Experts of a small language model: width 128, a shared expert of 64 neurons.
Below are experts of layer 8 (counted from 0) of a mixture-of-experts language model. Rows are named router (the router's row for the expert), gate (a neuron's input weights, with its number), up (a neuron's input weights, with its number), down (a neuron's output weights, with its number) and show model dimensions 0-127. Each number is 128 + 32 x the weight over its row's rms, rounded and kept within 0 to 255. Numbers have three digits each.
After each expert's rows: a language model's description of what the expert responds to. This comes from a sample of Wikipedia text that the model never trained on.

# expert 42
router:183167154188075127097149156091094138159083071119134127100136131114111109123099121140167109169162120135133181132105139165089132128108109066093092075142091166092111166118127129182114084108135169199149130179134138163124187078087089076187152086128143179156131157102064153115173152138102135167090094108111114124126122149083132164164078127133081118137082171110202124138182121135087108118113
gate0:145102103152117143109165151150166073116121087106185162150136091123157175127106173137110121107082095219157081125175110140060121068151191112158158147154161148132167154120131087141151081122111156135154084101117137149177131127062086141159103099064083111082164153145107134123071149098121078115138136134123109121066154159156075058172125126112153107150102153169120102124083161176159117097109
up0:189131154145191131100134075169090153092120091102146159142164143131149142153174158123147077130133088122094153111158114161161069148105116182082101116106128115131153121120129109147204083114111138146129104045109141195079043096157169141091166144158138089129125135153128135137187145134122122172091099125151146117115114138133120125104127150140091178118130182139129099134028103184112147178059
down0:112135093140123155115063156157165124064116134131135119108121095154145169155128137093086215133147096111058171110110189155130137115124091110148136084096146161139136102125065072161159126107140120081109197148150142087168105101124108102165184179143128123154101146130166089050124174122158161108110083132177170171176102098172122141133151141063060115101113169161128145126128159072127143156110
gate1:226100148100143112162125154094083171119071133078136170159126123126090172131165119142110132112161131148139108153126122106078119175145146115109131148133155110112157224170128138108105133131127073103178137111090101104177109129130048093151182136187123108121128138167105157118088141162140064156103083169097135088150081183191120084114095182099195099120115134111120105123152103141105158084093
up1:104120181126148128149109121117157131157186113129095140130115096160158130082089155210151114154134177113031184130090152140183113130149071174167107125158120100142140128088164095155142107105123186128073148135214142152091103179086131156168132122163093153161131129105124099110139071071088136135089156105122164172060177157126170137097174109149139150118187108136125141143102177104113131157134
down1:147104103117106116117102111185118131150093159168126138146083124147130163154177043173094081123131089109103155085128114108109118105120128106147129206132118149126024141116154184137131164103125122137131101091103097115161106130090161136195148178080106083137123142112119144172108136159086151142150145155120118203137111055213141134147147095176160134082168093122169115154163168128113168063135
Agent-noun endings and occupation words (medalist, producer, footballer, politician), plus dashes and years in score or year ranges.

# expert 18
router:159125109143076076087128112177133119161146141144095109170089161115170162130091153145093185142123121159083154186168103185143182131136138177110119130092168109102118121119113097125114117159177101093073125115144113124182163173193040118108103119136128106118122148105170161069101121090147062110124110110101141077154139079109104033122104149083162080137130084123142082139132149078158150097114
gate0:168095137081119159133146165143127049134133168137111140084114150104077098111118165150103146071115136107085128108090085096069092084065134111174163149084145131088132123114168115131127157154119176156084158171117098180095172137106077104118128131139155122141047148116066060104066115089185105092110146121121164174126169139139112094138152134149148108114100078055126107090123159103149166099165
up0:130111115094137076137128118193156167138160128114136115167128108137145180060156123171075178087135129149100132093143099153148116090162144101106121133110146173136118113105057153146181139150130098110101150117173130072107105076145118142107118157120145048107096193107059086124113132103178143098132140126080156094110134112140076072100160184126144118068165088079138126085143175101083087102058
down0:147186206179090131114106150138124167111109117109151107122162126132147107147127087080202146154133120142098156114083190103108174143149185177102149112136154153121175098096082146107105103076155158182129133106158126126166013150168156125124153143162115144102152049134180177119156165123123211113120147108126138102106093120100108154163156148133143155178155139151115132134093149133096189159112
gate1:122176115130148078072145146062106088149076067102090121140127167157131119062118126093104131138141168159138159143090125084120163095135116138122095128117138127143129116152156105163116145123123052077127089079129088135162156118090062092092133173157175096127169194177155121126109161127095112161140178190108099169114104091150180198153154190155145148117128170167129144120176160163157105100174
up1:143147194071093099023152136109186140146082073084154125087135113112151115153141124111104119134147142099109095109081167118097159081127118160125119065114107105132098087191096085162142176134156152163125145109094117113140116144064107117130186132178135096128107091120146123136172116158129109153161121106139132115127194075127074143108110148137183102107201125186167091121149207138122076129139
down1:124123115055117170120133157176130201150126111071090014137119122170162119114167133195133117153130131142085114144092121125111105118125107161124145158088168061096142112060144184112164067081121094121134151085146132106187154095102121082112146195088145131088132194129117121101115123091117137109098113128108099133158079070169161110157107084109100135104138115076143123113123144132114182155096
Connectives, articles and adverbs in running biographical prose, such as and, a, but, however, thus, temporarily.

# expert 41
router:138114106062123152155115166128072109146179152148129113142145131149149085078122110119122082105150069174172103135118087145103186152190126082104092143126140117135128102116150199100165132105123123113154142172085145120140146138194153126115158165104152086117147136093174089138077126173134122072146085099094148152133061078129137089112116187127149121042141182076156155177146171086144087157174
gate0:203149201152134113131144096147145150149115161126181161141095159107106130141141096127160131141131081128059121132086117059131115119140164080120110159111133164076105124143143132141122109134167145087152096156108086103137173121099130182133051073090123118096112150137084134087153167135096144147125141187135097110114140101158107139115127154053194129087121131075214098079169115141150226127137
up0:229153176129105124161128116141128132151150127144187121147154086182149105080129084144184146137138088171110127126141067082138141155160151107164133193106142159094117149117100132080131131153203086093167124138167113103160151131132145155104076055112137119155132160174113097085149150141110096127163104211126074092131148093125117141136098160097207136076156128095167100097164106137172149144147
down0:121135151115082139040079116113105181158147103161153081113115160124146067071160155119127126051147089099116099135112118113119120052100181097113138113086116145154066099137142171115136110122120146141101163164166188089142134138120172181114170101065165074095103141094162142118087131137143092117103177106052110164131099115173129128151075111075122178089100114147135103104131121176119085111135
gate1:126101133122148128166126201100144124127142097126129155132128112179180099134106166123133116107132139191089138105151149129127164061112132134135195147152155108141175126155093120143084133188181083153101184127125100108158168112116110155147127181187105131174120226177100106101091184133131168168078140163137149165114139150127080126144110118177091119124163112109012144129085086088149107138106
up1:069138158148183094135100134193131116104157145174104120145152163133178156151119090145146113136146092119151096054156100106133121158141113142174075170086142191099113128054189112098175127105092172180134125123065142126129098206127182137144109115077138105173114068131135118095123129177122108102113136125102169131135127158144090109095163159134205102164144068148160156130122172128081130112075
down1:120214170154131085172114139129094156140119165133139196093104198177097105111087133121153132091076085108151158146148116124157157133071083169142110120122112126125105152167125093170119099116159169224088104112135128124115092136123092171111119080128131136163115079183106144122177121129146112123107155151164178144175184156152134149162133108146130060184134097180151137142092108093164124046136
Dashes, pipes and equals signs opening a new line in bulleted lists, table rows and section headings, right after a line break.

# expert 22
router:127124093147162075144134133106107081143152092167084158150155149084130137183115096120122163072162150101091076161121173143114180110089139062103100196162134135128120166122082066112139115067116169126082089059186144079157118131124134113062182167157127135116125115147114113125090118131109127184134090127109130099091160082163165144139206126185093121154106107130177153176133082147113164141131
gate0:168130092065104118118202145156160116113105154161088105150112167118173135116068121130158139105157069093146084097158172189158123180150133113138160158119159227185092133102141111174120087137182161112122143079135130150151196183121060162158080104130108122083143104147105096156142156085097102135174081161155174119086159112161163139136117153119117141135138127161138138128138144127125046140133
up0:169120107080194129110176162131076135095094073144093131112115161138153116133071107110119133122132101133121125146134119104102111163086097125115129176115128122130132188092180079157067127119126112088057145125131115081135173131197156140169104144164154191126142132154106123115158168118123124080102172145140067114102147129146150169094154143116101214198177117094159162090084184142107131170203
down0:141147161169089092122068121098175155176161112122087122155150129112147127144149149127155091133074093120153135108138140146140115162125115096131090142171153082137130138113218131132154096124150138062143116108090149147189105171118120132153163072118125187047124112131206138156096120115113139149087117145198091136112094074103166123094159087123050162116137090143217094108104128152135178081118
gate1:089105165161091131054127168163095103069161082105110130113148119139134119099122141182134158159117110179142112101068099125156145125112178181125138149143150137119154155096085159143076088098121164127132078118158050114114137110146117118105135141129103197071128189196112109157139129069134096117140082176139134119135164086147080162068108160130079112106135090124114124155125146116167069200062
up1:167120084103152104113124125109053159161094107124103149169193075109152133122108125146138129114106106124111130070175182188112162116156088099145123164181089102197141131126146111190156100144115141152119089179172156097156128083109169166175130150133176146119130123132128120141146077119077129161165103159168211073104149074119156140095112120082200152091043124161156105122145151132115121120121
down1:081096102104131193129143105142145153179135147099131137167102110169133100059087123075136117137183105082102140099105190111109141132132091134169124146121130147090094118171108070097109152135067180165120157099150147137120173083109082066154144159124177110162179167115168121093142184125124126111134174123139161107102041114123138096125167145138180125196131205150140133114138058155107149099101
Word-opening pieces like comp, exp, prom, re, pro, and inner p in words such as op-p-osite, o-p-inion, cre-p-uscular.

# expert 17
router:192080128114103091105105149217133128185083126103096079158140145142120135103116148096078121099117165124081098179144100190066149121138129163121159097101144104052126168119122150169130117110165126180102163135147123166146131115192062078097087135122145089124127185118117137135088121069132105129117167124077132093129119085143033083137122180114143106150178146106125073124143162136142109101138
gate0:150122078125143125084115127105134120112188130191064143149138134087113124129064143110142099163138141169128125103145101151106147102176155148128225079142120109150093078159121119186174171163167147112202109096081116152073141127100134094114101159140175063190105110132090065135143146106095092124092130138146140059158125146116096139145090202167125125117121139169093129138117174091133152123070
up0:097123170082110108219120082137116112123166137072159120103172182121142158127141188133156153127088122111136048108123159092128108120145156139082099132149166135117161035142132153112056157128101136110131096166133153080147075136129152116187165114091069151140123127161127148121117121165136227158197076122152140107130134140128158130171122149147111091079136120154117133110211128110170138149127
down0:148098120140128143131110131126061125122100106116135183090187194086081191118152109073125141174138115122085173137090073120115136123132094103111186117189128135118152119109121113122111146109090083147102091108106179103086123178127131119059098090148153105153135117139068083145094135087111105088095119094207192137094147088204079117139147127153087155094126158067137181122180109125130115102138
gate1:191132167111207177124138172103117113110195161120165169100130111177140115155145118091093117098087135117173173145141070124119082150090108062085087097118186161148143145119128189110129088098090124125126175163169096163107150114104147138144113169096065120083113138107020099122095135108094111089115150089162116146126153125211094140122126151166096134079105124144148101131123119105149155097135
up1:144128165135156086127123140185133181163105124141140141064144174155145074156117063116138110095119050152205108127124139155107107150120121156105065108138187128092112074177181154110115083155077151104085103156083160161093113161167129119116069068090136195127184103151122103133140119090094061114131133110126071116137160127145136158075115144115100154119135100131106117120162185170155173150152
down1:187121113169103148092111170125089132143104147104076114097178113149126171153147099107127133077162111116126156137141140150140197138097193185115135114173132125100168126148113190158096114194125128118069138154157166162132112155128042138129086159109136100144163164125118180062180072140148180121129147105114151087125131178139109110119123151108040084186163118129135089119131076118178084164131
Coordinating and linking words in running prose, mainly and, plus was, is, who, which, were, been and list commas.

# expert 7
router:137112111158152123141125086123117200090118168070203130160146140133088125131108112140165076167065134165112112134087077108119122119159198084098098120116141100105089182105132077095109092113141098113151120193151110114092075151076140135112122093193138146108109082097154142159172092104104120151108120179110174169131103147156177117096192136145136131107088102133097087178060132108140099113057
gate0:141179153111161176079151130160182107157090050131144146136128095130134156112109135176126124166123116135094204096054123087083110132170114091129153186138070143144138168156161106157158137173114131125169101145140126124111159166198077129146113155140133098169093109128159123117173106080084091082118103184119146141121111147186133079152109148144198122141064139102199073121128160140139124159165
up0:132149086155089135087137102125111099111124104165132133142117125072130101100154066117134109137173133133129144087111100156110162119171175208135159073151186110146106139116113119172061170074171129084113097094157075081135122128145124181130133166122093093192087131109140085093136127092155146148061132171163113129124121229165086145194144110174121161157134094106144102142120077094100089158133
down0:118058150124099143111078096071111132108149139129169173112168098048117125130126095138090084123155120144169179142132138136109117106113065164170100132096109146105163167112142210105107215153118153141123159085143120125109114156127120127176140050149171116189088083103124046121080137146165107112084186164145109134127129142137143109146129088140072177111114125123112192150161151133179121111097
gate1:136114100115099045113138112122107159097148123115126194101109103109153097123149110127051155148123090191139161117137107060083134066113175120041167149090140121170073188136164123049121113091182160100142125175104132170162135142110082178200108123138064146145156142189117106084146147123175087137156134125105123126105108151153117131090129124096123106077151124113111135095149111140088120126088
up1:103132151097162138130161149182118165178097123174105131099072147108145119156130144091094111072138176161117126159135131085162127165188085123101137133173126120154159097104094138178090125181130190097131110124088121126099103143133115174183118116117144077144147134117092134143171114172109139093053143134114193104138068122052143104209179118160190127103125123149130068071141161110167171088144
down1:106158111102190105168134082142125158163108106145165161111132146154161111121104084118119091123105133116119106120117102113078181120132169123202123121164075083150127133159153186113164126124092122119082150135146164086098064166105085134101124112142184132179192139177083111053167152086071102108116089212147136073097122107085167158086139105134144152112097121100126132132095149121067129193156
Word starts and pieces in legal, court and civic contexts, such as law(suit), counc(ilmen), may(or), cl(erk), Court.

# expert 38
router:108101131112183158182129096116177083155138122121150165094153113139086110109131087102143137146113096118056080142106139104052101123149152110111163185196150136105124144134092129081162114163138127171214122087184193160189106159083119155134084169166097086100108104121146137131174146127107129124103156152137091120111090131182095160122208154188093179143105119095152144096153091142134156122133
gate0:125233149189108168112160158187185175127130137103097120180109096092104113146070138093135175163053120139162121126117114118143096134199124126168131163127108128132077175139094132129163144121176147174140116152123126137121094148144106100110164152136062143127022184156160144109110114124144129094116148136156143135130174096145148140173155119151088138145194104137172089158137141097065137152163
up0:139123152169104111156142107105097158156162101068122152153119106145095137147202142093181156196141096143121116103102127149148130117234143096099125088049182113097199135091127165131128161109104099149149092117096094159093082152101149100094136105175122122158093181104148084100114164171155097110135168083140143165089120127122124191119185170114139192107143123156172142141126147126085149082099
down0:128126145109137140102143182160129123138123112131182106090083144068082153116137185120147112090068177112071037147128119129169146132157151169096129134111123110167108118103069102163155084080124151116061113110102152134122107150115139166127100146059110117134088065177178161153160151134152169176094180169118102157154170109125155159133106137107075132157125168027107134144148140093098089108136
gate1:124134176133157155118199194130134120128172161102154157136091118144103190150084084139052152079102150170114097168127121136145174118182082103169106164115124127124179107096127104117155147086159112106164053113129124121197162154152100123090099105116048105141112154170096136158168101064113101111128149162097121158114171105160091112125124116134100081109159118101185073151100186083103145143137
up1:152191132149115137163109137093085150126117137128063116120139146141153131134129097126189096169195156151124114149093164139110053143135097138107159118123150121145124133158156129187203119170144166105101154153080130103119087111170192137137114203144169130124149148082141140120105218081110129177157163051069170137161097147121173143149186140137100141102139132120181113147124130150188153119065
down1:195079131144128117125102100150156147126137129179162129119148069087174094106114151147143111136132123145150160141092120134148127149102162158111186138111133181119127129152107105170129171134087109121102153161099063113138082097208182143101113173117152159100176125159095065124144155145174136167085164152096140125096152157058221125107071204150160136068119141134158147101165148120124083165077
Word-initial Latinate prefix fragments that a longer word continues, such as int, ext, cont, ab, Reg, ref, in "Intellectual", "abolishing", "intention".

# expert 13
router:128154098165133073134174145164083140096119124119139134100158119147125105111091155118097194098089061159111105111158142141171121106110124149078125113092190136158133117110110106171119176187126148154112095069164192148185125111099151094101105125072059139113106139141136170111125108168079139161097193199152153083141117168113099095181096124105219097117143161158120141083134128091157161161146
gate0:123145145077093212127153118140127142125107158172121127172094078100142145099142125126123152120127142114117159090161114131063179151158141194080104083119088114161071134127086143138115109122181070064123148116169152130121159104172100133185102167148176116116115168138153133088085173143117088149163148086205146088148079079118097142110151120145079166112103188155087101151121161132081058147135
up0:100119109153150129139144131149121130121145061139174111095125183121096119202138108113113031170098159112148131112138125158116102164125138116202082159137170142112102199126133185133204136104130072157113003174080110130161095130140178167118107121109107101079143122154131086100161141109125116107125160167069159085112140104110098162144101143150158116082116102135164113132136093122081099109133
down0:130139123109141145078119198144141106135105059143148133209135148185160142163157128116185090141087145141103151114130093085165183101143119148161145131107155080135158133140118096114112148102082123070122086141136159103121170090142129066131140142127158176118194136082097142134152196162191117105172199098152120190128068163189107119120150140143097097134136150114058121149165146126169094078130
gate1:121113129156132101109139146118180088115199063224138108093150082073136118123135126100174157130126140115093122110154096126201131107121217142149174153111131178079117098103090106075145119142189092100143056107173126140114125159154119120129116030159145152102175089146130110106147142087100107127134111163147130151122160086106121126131112132152140147162195074087110108186112163159142108139111
up1:170168128143159172164065175182171228118145109142131136112122081147067111136108114176119116061133086123147134107111115126193178136157118110103054140139137170125110062137129121148172153067138112105125131163102147110124110157106172106100115192159119142128158114138111139076185065139113128132094137090114070160096169105116120109115121093143093110142092117082075134130161045131106154112122
down1:128132147133116077151104100183102102165084150152082178092127099114114152070154160105102160114098158132100100107092202155056062102185082139123161087115152124144132131125121096119110140126070131113120126132211144080053104181134139138127140127126140090138091161134155101176104180082152129097133159140176183158090121096164140107030162115149131167071112132146123130128126137118118173094118
Articles, possessives and common adjectives opening a noun phrase, such as a, the, his, new, older, short, many.

# expert 3
router:153123138165101205127140121158144128218104091135065121147124148135132142141111160069087230105115087092070108177113176194104140155099140153089101146086156093101145140143113120161136100144177104152105094157157130117150133160178127107114106072133164078118072203075143153101152140133119128102128146114097156100164062100156134092143121104102115126156109058144114121189110130113145116137109
gate4:144108135065112087176163183141162134103108097132172131183130091133138055128136050150110153145057141142124155112183128159174111094169143114165138130121086115110148105197090126118172190081123120129140136155177132151067180136172110168166139145164184141091137120159118091112157169100123082123125146166141109094117108114158081163117151114144076101134125145132180106114162139212095104092164
up4:156116137136198136082121136153128126153125162042097135204149137053132153070114195096134164171166090107137119105172106105077144141161113126116081135153165149158122198180141175119164151125105076102167066141149157116129117124137113181176130112108094101168127143098125128135133109162098109152183125202092140132133100143103105103111125134144112117082190118067193165129154128123154128130080
down4:132117149178086154111136124047121127185130137129108171110128165105064155085164149136144113140151119112081139116138172086090125119077141075121120145103095135150070065159158154086112118105167171062140186130066147145073090143116134191063130132193116158111050123170196111145080099102156150188116074156153077113116148147133132107147148141163156105141149117139121133130121110103150159108121
gate5:133119161066143102144109153167141120164048072113132182133072085138167212145153098171129164151166134092123120111101107143079158104163113146141093071097112094125136156112193173113156148123150083155122113141110070157116142183131102153170092150167144146081096166112120102157109158170118129134094150096181233117096125129143098182159147115166133111129079116063150137126147111128095116106117
up5:118141110149189095083097072105152127117101150092122138111157142122143158019086163118167117141146089134155161111107173069118116156084106140053095123102079115116114098130107166132161044138135138130114093114095129087120118099174188141089110087067158108059151118137166130138118083141089059160148166109139153088146138117119114101096156112125067152137112155149076099112116198132125134167139
down5:142100141119060086097183169139121080131075176081127132144128060090110114169128145088080168137125057113089144126092157148150135155098079096094223123066107069095088136118166119152147168114129133154127170155106088128108095171170131097122146123121125125144086192169086089154134112149077169192118097156131109154178142119167113100113112117104075172134120101126145099119132142156139116074149
Verbs like is, was, been, has, became right after a subject, often defining it, plus as and for before descriptions.

# expert 47
router:107117127141084154120137113112096148108100104150183112159150137144170097079090169167061165049139165160118139087148134139106136092135136120168109126187122157187095134110114098142147101126128110133163142111163129144219146080051102122112080175092122169149146148178145164175158098090136142124092138191125120077135107133133127113147097132136147123165164206107081077089171101149107067080140
gate0:109165125114124097120081198087079120096170073094153127150183121121142107184118128176162148179110113116118144090130117194186116126162105150078080178153202124136099163155122121121143113155137100063163120109084079103143147139140104174190110141110093113147065149115133112122129107134120111148143099153093102081116152138089111108148069166134141068156114117065084137158134095067154074145082
up0:143140065115149126083158116159108076107146174175138127133149170083112089119156077130129156115112118105123077080150035143071152148142091130111154085095137179191066162151126098136112166096132111041090119162144110026105188109144128098144098128148148132081077125129136116067135132110131136105111091171180138111149130156078118108113133156167153149084139164161109145140130117129144082169129
down0:106156151128119136129143169065101133130116176137081115159128153124122117140080145144077094103107127096164122164145146089148170138123121101147124208115114167113217147156137133207125095117124086183134099177170118186098084103037115106128109122105119184122088146137093149128127085144086173149119138140102144093115137155124127083181187103182169168092157142162084092114097078180128118085116
gate1:144143082206122168129125131114144139109132109082155147171139154123094115123092064110187159097089128150155092151163102204106114103157146124135134151151206156088173150134097105131178140026132111129131157133133143103164196098124133172105107173114146086130131118112118128114145161128105118142142108201118080126064148085111082125134124153078128071137079112095161098148114113076119166082061
up1:137152132192106157101114148117121116099162098088161165130140131127090112072125092107099163142085141104107199176086131076091182124100113193156143112124122157173177128145113077127122151172152087155146194070137111148115183140107139085134154126109169107135148113127152102162191111081181183135125085171106116099146107158142183128064131155134149107088169152185148108183128049117105139155120
down1:121134073133124161128146109128110143093127135165140092093128117099193125106126140134065127128143075139056113195123132129051131135154120162147117136097101122102103091087077107157125094048122122119079124139137162121103142164134165060169142135144182155146068136109104126098121110123127139162128035105105149136107188164214177167105142158153172108147132133120113156214085142091102093140135
Function words and adjective endings inside book titles, citations and degree or institute names, such as -ical, -ological, political, of, the.

# expert 16
router:106158095161161176143103124177133173113185144049144140120112139121209132194130168168095106169109084108148095076152157157134092127126120163149122116078187111156055122141120144117090158108168138132154067120138161127157138162134174145156148120133126090136133104132091103106079097170111135107079083137133144143103124159103115061100181152162131161100144151117160195100069138119142201164170
gate4:166088184178123109086139166115116157154115121127118138089098095118087194149170165124051153125139163104143114114048113093071169080134135124112133120089083104170139176081100092077128089163110136109102166122154053142112131135147058117115117068073075122133129149076159089176140148134107106137109116124134166120071133147192114147104151111092150139149125168147133107145091187069141125161131
up4:113167105161134109131129100088143124090164113162163111099145146161078085091133131144130108139120149144082181141160141136119139133145194153136162147141170124115176091132120135134185127070138193065100103133172179171164054135111101111138126210120125139117126116115133173127112115149163196069121137143089135120109067072079136151158123120108132105118047127138065111166139048184099119086108
down4:111120066100127112155183116134145073091075115154058133106112152162132117076149094075099105121105168165117125138165137100139050142164123108073171103116120110159125164176132106123168136092152117155161174116071064137045072143154160135103101179142119092150139161071176150094110080097118124124125063113127100134167150139119071115103111144163188130151095141192112142120106120148116118084105
gate5:097129122143090136116124142118142168114146090119127188116148108199133149135133208157046141072089124096138132122113143107102144118183159062085088153121135102125148190152133151044147101137151104063172156131136144125093106077141099220099086136093121118135120163153099103127117150140128097163108160150157163087130135218141086108106159092129132112106152135123095134134102198091159144106078
up5:120141101109149121157142088148162129129113133138220122105082078117187109124214125165088115090149093151123163158144143202135151070109173169100101129171131135059191136159199156115125156083120169187157157146096127153123132126109150112161149156044151055148066117154145142108122106137123101129139124146091133103092098145081156155117152147144190140130100171109117116107133157180132124098139
down5:133116141143173108121186102173131084127141133158070134123102141083138168138141142085146145099137108133105099116144107122156096145133157126120131120181138155042114108119140179121119141101105193141136091177118130140166119083080133189144146126164128046157137090138111159129132168042084094135025104126128142104090113203119101132149154150107103078171125139174089122071058133104116079109145
Digits, numbers and spaces in table cells, dates, scores and statistics, such as 1 in a rank column, 14.22, 1,220 m.

# expert 43
router:129175164159186179149143121148131134130132111160152134133065161090124171112168140166124158139147118128118138064100160150127090162087125196160127076152146150101128072112185087068102066143125151114125160083155120145198109152074128116116140094148053129168115099174057113129110120134125171129085129132083164131107164152157117091115175152154091154122121165086173191171156119174142110178138
gate0:179093157101072159105193175172138086103156158150146160147087107113148112133118081151115113170161195174157138101161103106145150122088143134131162085134156182140080179200099102138136070109120118111097118116124142076125163119169073116163129148148075142116121128177155085157139180144124082144159144095112164115094122176144121141086146167140181122206112125139077147199148118130154128111189
up0:102155146123136111115128176189178118068144192070174135102086084092101125175112183141113143106163149116120170145073093096128102083128116097155160128135120129171082188087148121049142129175109164104142117118121140155137135120053151137195116160069141157110191111154060111092122110107140125100125137163094125157129127160157190124129080192135101143136149163151157124121165079124183141107144
down0:129086165119143113125099127127152161092075131164172160129156123136127125122137123098145154065095147098131149113128123029154138084110100083113075068138123103143110122140161084134133148092087041085121063143170172162111074135125098080150177148146128151143126143170131126083154143126098073193132155188109116160149142122137107062153117119073114108115176123170159147060174094095160137088155
gate1:151104162167130126120170175139103095073211116075140172175141147155139165113124159162147194138085086147133160155103073155122191094144110134107171103145143204164163186128102076112136131138132122067148191121167097110110144101125080126129127152135080097114072113163146118171165200130154111109107130119155176050133125143158120076126155115139097135147094173138116132179147156144099133165149
up1:089159135159109092076136206119078149159142144159104119139152150125132151136161106149140139160137129118125136110098159109130104123111082158111103124149174166146124143115132139114116062155080160149146176091163090094091172125115137157045116090158108084187086137134155047152134156140135138098140159176094155065160063131145159132147156129131186167121120113114132080079241145144147095119185
down1:128159115075131120134066125109130125108156172076116125135066146093128111103173051134174076138119090122122101114128119125092109082108161173062106163095103142056203146133100182077105110110193137148122152087150112114121092122158152074138079105160139122108159104170131101078121073135146131173040127146119135148149123123078176200158168115147153185124129159122162143109118137149160115129111
Digits, decimal points, signs and unit pieces in tables and infoboxes, such as heights 1.78 m, sq mi, +48.7, ISBN.

# expert 19
router:125156186190146130076172156170150150099103117104129122145121105106113141086078077103154157102131056151167188146085136092147178053155147136136131154123075141186165130098093080114130152111183176098161134152117100167086145136192080147098117066143139120095178108127170128127174183129084108118112102136162108158120155112098130137116119118122123089111146187135149154144104184062100072121140
gate0:139160095152054149094142171102130073103131092144132119117127160163123079089128122148130184083174097132133121118161143153083148157111104086114211091142146166106115118162114117155118100104116148112172095112234081112128137127126146115173225114131108175127164121180144081158119121091164078150090134145116092088167142159133167129121090140085167167127094137055145151152156184092146131144123
up0:159157132153075071103211111144084131122151093132146128119152115114194103101133178121148091145112167125088090153175097081101105105136128198139147157123131088156090126157121135123121113204142133230116141127187176168091103161140172108169153143150130078202129146112105119132112132107070085103157132139169109104110116079119113089085170111109204095077122141119119117120140171106141099109145
down0:191104136082200154104167071102176119156154090149110134104134097153106138202167115149124063133136167097186112094147106140188079131157158103142094120123151123083136158115147161122099103205128131130059083079110102115096117163093078077140206139110133092141147151145097104133166060137132106169117131122117125128149144174064092127141118165107103134135112099184111081115141139187125127096131
gate1:097109129126162173137201105144178117176136078057129175126103152085133156131137109127096124176110145107146138119158125138220094131192065124174147122146114083119110155077151139113065120125103082159090153097167156108145077109121157152088129136104130180062112168117126127103111122128115192099107074122115102129142077130119136145062152154128063122167165085141151076083097142113138156091094
up1:119120096050104099125135131091126074109108133133141104113128081114119112079103186139129140093097122157063156148167115122106126125097140152131147144078114128120119022105097127176119175182143082135112136125130105140142188128100110100121104125087128154107126099181155041114126157095198086112126094074190092081184157107115138148151123108087120100114058100107129106135151129041103142096106
down1:160147218097111111084129109169102149102145119078159106088165119118130159192114136160124122151119093111142134167121190131089129169082105151123095124174108152144127113101108143078110099108112095091118118103048124119108129155161104111129086085140116068201087094120181091102154086160150118125156122097186151106104115085097172142131102152136087125129077154088177208117100133139082164198117
Nouns or final word pieces ending a noun phrase before comma, period or of, such as film, series, article, species.

# expert 34
router:117153128130106110165174161144102130188114102157141097172092097178148178146219108122127138131155135097086065127160111193057157125155143171109158118116068108141163192124152099154106131143183145157135123127146122144132088110185172139112144100118113160146095153094144160152081101139178137120138120182152134116147120109147096151167161171119170168146150128126075180065157197147108086186165
gate0:161101156157123106070191168127211135106163100153100154139096123123135139114108084098158173157129133136107144137119134098150125163118080168122218142156101185162120164145138118132123130057161179090071138123113091063169162148134186111124123160140070123134124085120093098153179149103110110166131124049138114077134126108168142202163099061146119152106180106103122121088114142104111091137129
up0:140118126133117082156118165121118107220126152123121128115154132134094147174072169106057119060094155139097116186127183168141128113093085140148131097133153158134164107185112149133103159164188095121075145160148119167182136093084080120139095133182100106101086149165104149147108115133132192124108110191151145143107148126176117132188125161129147112124106043124097109130190179143123098139195
down0:109089100206157152152116106132132093188126129074114128108108187167171104147148141123093161111131180188120119198147118156133118103136157143164122079063191143127107082177155135141114101142117064123091157138112095111117178173158122079159146147158064112050127082082146157125153115118156137075076123116145141064182157112138101176101082107125125130138139126133160088182146121123156146154163
gate1:156108110177129098139134143153148117141222072090147120113135138143138092183160050128135143122158156150174116121084142168135183142130083164093136161147103130120067095146115152157085139105124103121115132111139097130100136106135078174155154186130082107098114192125057120076119135146108176149101126052110082083104136143216104149170096152128121140128172132087198085119121091090136103118114
up1:083101106109111111106146102145090133158165138105136116159164088080200121098107113102195103133115081158118118174154061113157111105101109125117169101146061168175090170170116168125121123192118090116111065058098114125126139081158103112124092178128092163122111166134085119146155110075099131121122116219117090079144101137123115163187180112103091149155180114121131101132152101065155117127107
down1:119172161148088149150110160112091175206178143099138092091118169165127149190120168095114163123123079187097104128135057138072189148142098146097151135120142172088150102101138096159201075181176176090102173164101102186133154141145140173165144102142156114114153183084159114104113146180122110126078098141158112118109099130143109175095125154103180131102132127126180114136132135129140134133191
Function words continuing a clause, such as was, on, from, which, both, either, located, based, often in descriptions of buildings.